config.toml
n_experts = 160
d_expert = 32
d_shared_expert = 0
activation = "swiglu"
router_score = "softmax"
balance_loss = 0.000369
lr_router = 0.000454
norm_eps = 1e-06
tie_embeddings = false
lr = 0.00262
seq_len = 1024
Below are experts of layer 6 (counted from 0) of a mixture-of-experts language model. Rows are named router (the router's row for the expert) and show model dimensions 0-47. Each number is 128 + 24 x the weight over its row's rms, rounded and kept within 0 to 255. Numbers have three digits each.
After each expert's rows: "comes after" lists some tokens at least twice as common just before its tokens as in all text. This comes from a sample of Wikipedia text that the model never trained on. Tokens count by the router's weight.

# expert 90
router:153109165148100150099078175147097080147158132148154111151167160181134165100147159135108131108095155160121133177135111155102182122128148117162115
comes after: " the", " =", ",", " is", " and", " of"

# expert 113
router:167123142148120163096115141162100100147145109146133103147139154156155137109138170160084155088141178147136137179140136125116145114149137104144098
comes after: " |", "i", "k", "ke", "z", " Go"

# expert 96
router:142095141157126152107091139132091074156140113159157121170132148195169151114132123173095128116115151139164133134153102175113157120143141123135100
comes after: " A", "A", " T", " N", "-", " E"

# expert 89
router:172089167153120159093107175134088089141162110113165094153139137128157147125152130142079163094100148147138134132114097162110143114148116111129103
comes after: " ", " a", " \"", " I", " of", " as"

# expert 57
router:149098160154091139107083183136108083139126110123141096159126138139150161106146137126104148086124137145151151124124132123100172117157141128139118
comes after: " ", " E", " cl", "li", "la", " Me"

# expert 77
router:155119161157091156103099171151116106150161112142155105132126140156176125105147173137106115115117157140130132168149118149096137109157140119140123
comes after: " the", "\n", "\"", " The", ":", " V"

# expert 130
router:159108143139120143091111142146102105159161109159121111156135144147156167103150176149106129105130154151149136135139087131117172113155148148141116
comes after: "\n", "|", " 19", "20", "–", " on"

# expert 2
router:159115151146097161110111130134116112147142120141139113125145150156134154107122172147129138108104135171138181160136097126099150144170114091148096
comes after: " re", "re", " be", " was", " a", " Re"

# expert 17
router:149120165165104158127125134146083107157150105154128106148129158160139153119122151157117144112116153148135158148148120153101151117138113106177127
comes after: "s", "l", " |", "r", "n", "k"

# expert 140
router:154123151156111140121110157138113109137132087136132103143150123155158175126150136136117128093108132137145140149144091148105139136139112104143109
comes after: " to", "y", " f", " the", " W", " he"

# expert 116
router:164099157140103132118119162136053099165181118145134098160128135179148134139133142160102127134116178152142158144173088154111164097147138116144116
comes after: ".", "\n", "s", "\"", ").", "es"

# expert 132
router:130099128162110159117132156140092116141158085157137102144160123161127154117146158138106139105112157141182154142154103160107163111139125107136117
comes after: "-", "|", ".", " |", "\n", "%"

# expert 51
router:157104164179115128115127176153108105152136119155141122131139137127139168108149138158103139108107149141138120163140108138099163087130119118157109
comes after: " the", ".", " The", "The", " that", "hi"

# expert 24
router:152117168155105148122112172184094088160137091159170087151128136148170158139132162143111156102117166137134122124140128156070143108130111110165105
comes after: " G", " F", " P", " V", " Bro", " B"

# expert 4
router:145111119180108140100100154143101084144121105146132113148122139125146131123135161156126132115109150146155116167156078136121156122137132112146123
comes after: " A", " a", " No", " Da", " J", " Al"

# expert 8
router:139091153146107138099120147168093084164153114147132108146136136150172130110140148139090121101120151127146131147140101156112156117144154119129121
comes after: " \"", "-", " (", ".", " Mc", ":"

# expert 19
router:140121139130115142097116148147100108147182100170165111151157140140158167107161154156104133121102156151148150143124121154115162128164113102136102
comes after: " the", " 19", " in", "In", " 18", " In"

# expert 88
router:159109151134112157076078148185111104134151091116131092155136127127142137124105124146098153124115159159134148128178106134134138131140129109120105
comes after: " ", "te", " Te", "c", " S", " b"

# expert 61
router:129098126147113160092127151160116123142146116158153091147145157156149117102132139162102119118120178134144168172131084158087144104136115131140088
comes after: "-", "==", ".", " of", " released", " so"

# expert 68
router:154113157157104157100106157160102110149159106124179086171143141165141143122157173141085133107139147157132130135148118129101174104114149111134098
comes after: " the", " |", " a", " and", " to", " an"

# expert 47
router:148086160166104168102110170137108109150142110140143110139154130173153145100166148129106140110118156144144144121166100140093143132164116126167116
comes after: ")", "\n", "\"", " It", " —", " 1"

# expert 39
router:153101171136107142114101127161093100155154097146143101134131161177164136126123124153106135104114145148158134139153114160104125091135123083155099
comes after: " |", " St", " Car", " st", " Bo", " 0"

# expert 6
router:144137139139099170111099136136118122151139104148133121143144139147130176127142146141089141100129163145150159163120107164074156099157113098166139
comes after: " was", " is", " be", "s", " were", " tr"

# expert 32
router:132099155134084173107095162141104115149163104138132077162157141170133168123126159132112114105134156138123153160153095147081166123131145128181117
comes after: " ", " re", " g", " st", " h", " f"

# expert 135
router:135115153163120155088081167146112092146154105147160099146125142158151136112136146148082122111121166164148139124144101140088160130149139101147121
comes after: ",", ")", ".", "-", ":", " of"

# expert 115
router:137095159142098162102096134167113109147144100148163094136141142138142123104151175166103113094131170147144187136156101137087149112122135120132103
comes after: "\n", "-", ".", " ", "•", "=="

# expert 76
router:157093148169112160115081145164081090136120116143131081132133127167140162138144123148099130118079167146147143128144103152089176112154138088126125
comes after: ",", " |", " of", ":", " in", " to"

# expert 50
router:129088141148108138092100125149118115147152123165169101148157167166146133092143148162115134087126157146150156158162102171090170101127136132132109
comes after: "-", "\n", "==", " is", " in", " Co"

# expert 22
router:133102186150099153092103179158107094146152107139138111184132146164168141122098149187082148121130146149116132133146110131107137113177138112138124
comes after: "/", " 19", " ", ";", "-", "8"

# expert 54
router:159109145164120187104093146138096103148156110124155108156145135162146143097135138134086122115124137161142163162124083141113148081153140113186118
comes after: " ", " a", "ur", " re", "ne", " f"

# expert 98
router:154085146138109157109089149154093086139174128144164108178123144168166152100138136150092132107114160150147140146170112156109154105168109105144131
comes after: " ", " 0", ")", " —", "%", " 1"

# expert 58
router:139104150152099153099104165137114087120164084158155101147145141142152143115142144168106119108137142153123132122173081137087155125153122117154125
comes after: " in", " of", " at", " from", " the", " for"

# expert 62
router:162098134137102167111110129154133116173141072166125097149146162141125149116124131144120130099129138143146151153147103134116146110126108136149090
comes after: " ", " st", "-", " (", "ed", " an"

# expert 159
router:174104152161088154080115151141110098146153114148160107167145165154158155118148155130086158100120154165128158145144083148105153113127162095155123
comes after: "\n", ")", " =", "===", "==", " =="

# expert 12
router:141086159172110138102078174166098094125151094138163082160148161128161141134136143159090153107118142159143133133144091149089144129120129097140115
comes after: " ", "la", " Pa", " de", " T", " con"

# expert 25
router:162140146124104147128109172140075100161155086159154119172129151161163112107158146151078137112121142143135167163142110156089151111147158111138108
comes after: "\n", ".", ")", "==", " ==", "==="

# expert 28
router:156083179151103153099122168149106091160172116138147102158129147150141135108154141166107147113130150176125148130150108157106147122142147114158123
comes after: " a", " the", " and", " to", " of", " an"

# expert 9
router:135104148143110151096086158148117082154143106182165127159146138152160146110157135152112111114130165165136156143151091150092167113150141109137122
comes after: " 19", " 18", " 1", " 6", " (", ","

# expert 126
router:167092139126130141118103156177096126173145091145144114173121140171171128108143165142116108124122172150146144135139107156107158132122121131145085
comes after: "|", " |", "\n", " 1", ")", "F"

# expert 64
router:157105151164094139108118134162113112133137101153131118151149123144173167111148135151112159124125155168160145167145100140088162087118122100144099
comes after: "'", " with", "ed", " for", " of", "ing"

# expert 121
router:144099155139111132108102144122103086159159106153150102142140145160153151114139169145112160115110155146156164139140089146132143135158144107149100
comes after: "-", " the", " of", " in", " and", "8"

# expert 93
router:125097145151125164125102158176110095137160114131174095139134182149143135130153134159106113113119132135154138138175110131113150129140127127150102
comes after: " ", " T", " F", "-", " in", " P"

# expert 33
router:146084147146078173099098149152099093158165106142137103153142145147161148124150178150100143107112177144125148132143101148094148109143120091135107
comes after: " the", ",", " of", ":", " in", " and"

# expert 45
router:134135174160111158097094142142120104156146084162137112168162133148141137108161143165119141113116161159135150125162101151095145112149122108142111
comes after: "\n", "il", ",", "w", "ol", "d"

# expert 73
router:138098158141139157136125134142096131138136109169149102164173190136127147105150141172117127072099126127147170139133110151104157090129133111139091
comes after: "-", "b", "c", "ab", " a", "•"

# expert 49
router:124103142170113151082100158172112106151136084123137099149130135140159145119134155125097142094134136151144123154156082157125155125137125119160107
comes after: " |", " the", ";", "|", " F", ":"

# expert 141
router:135082155168106147115115159127135103129148100156159086145154147153168149112153134142087131100124142145144155162144100146072135117133123111174091
comes after: "-", " p", "p", " P", " f", " ma"

# expert 31
router:158097142166112140103099178150074092145146122152147108160111132189140133119139145135082159116143164138116156140139126121114140110150125101134097
comes after: " |", " ", ";", " 2", ".", " 3"

# expert 155
router:165095134145121136114094174150104112130145113129128098163144129162146146093155157152124151105138148135132155143161107154096154150139119103133115
comes after: " ", " 0", " |", "%", " S", " 1"

# expert 43
router:137113145152108166137114139185113108150153136135165118150180135145150164111138150135093117091132146130091148129149116154114159126135147104142142
comes after: " C", "s", " S", "C", " Ch", " c"

# expert 145
router:161109161155104144117108155163093098150164083145131111146117145161131139094163160141136134138134162177157173134158093129099145106136122120148095
comes after: "\n", "|", " 2", " 1", "|---|---|", "---|---|---|---|"

# expert 111
router:135102168137089119089082152144123118144166125152146119160161156138156151108122155176110148088116159127142164161146091143099144082129134107146100
comes after: "\n", " ", "==", "-", " (", "'"

# expert 110
router:142114151155106139103086128122096091149128105107140099141163149159134154098153148167094125102137133166138129113161099145123147125129106117169132
comes after: " in", " as", " of", " at", "ed", " with"

# expert 85
router:169095135161128147103097169157110091144153116172135103164153142165139136101149161149094130121115180148145151148190120134087155107174132117139107
comes after: ".", " 19", ",", ":", "–", "/"

# expert 117
router:147097140157112147115106146136094090121145104136141106168152142155138138111154170147104144102117141170157140136151113147120159142148121106166115
comes after: " |", " A", " a", " U", " Da", "ra"

# expert 105
router:141121156144123140109092137149099068140108115167162100156160163163150127114146144135086131106147141142131137150162075147100163119138109124163102
comes after: "ed", "\n", " by", " such", " known", "ted"

# expert 122
router:169107157133110121098100144155112097134142077143163109162122143172143176108153152153096116119147164168149132144133138162101121148143117084132119
comes after: "s", " of", "ed", " University", "ation", "ment"

# expert 74
router:137109130154102122112088153170107118125148131127152076165141128149135156104160157144129124094136155158136133130148091163135158111140113116157135
comes after: " ", " con", " de", " c", " T", " d"

# expert 138
router:185099133153125141096085169157091083139139100134145074146150161172149137101155136155103132115136153136145163156152115131081150129141129094119113
comes after: ":", ",", " of", " Mar", " N", "N"

# expert 84
router:130106127119128158110111167139108108151162076129125123168153159151140148110135155136109133114125131132133149104161117148113151125169107111159105
comes after: "ed", "s", "ated", "ing", "ation", " due"

# expert 146
router:135132122149101137138082152156121101145132099133151097138164169151130122116142148162124108094128155134126133136148104158113161134168144097163106
comes after: "\n", "c", " Ar", " U", "S", " Ch"

# expert 67
router:147107142153110162107093137141091085142143107146150119154140148171145157107127146163111131128126165144149136152154111152109169129163126127142114
comes after: "\n", ",", " of", " the", " A", " O"

# expert 136
router:148090168153120161108093127168107104165152121138177112163143169173162133104140146156108143121108157155133155146163099153116160106142119102141124
comes after: "\n", " U", "==", " de", " (", " in"

# expert 53
router:149101152144097172098098172160099107136159118142142110170111147180138161108148150145099138117103173141131149158174094141088128113153142110130108
comes after: " ", " 0", " —", ")", "%", " 1"

# expert 153
router:146104150160128146093090142165112110163147096144148118166119160168143151113151138145136130132114150147140155145147115158104133123125123094167115
comes after: "s", "ed", "ing", "ation", "ity", " part"

# expert 59
router:156106180134113143112123141150101123179134103162158098159153159146168132129135152137099138094094145140159134145173121130102142098151133094166099
comes after: " (", " |", "–", "ur", "/", "or"

# expert 91
router:146086149157122155094082176142097109147144112148170100164133131152150150130140126149111144114106148130135149151158103128106154156139112113151112
comes after: " |", ",", " E", ";", "/", " and"

# expert 150
router:141115139106116124126093154147092098161164138143155116159149152160154126138158143154077125134097168153125130143146077165119161089139137095143104
comes after: "\n", "==", "===", " ==", "====", "\""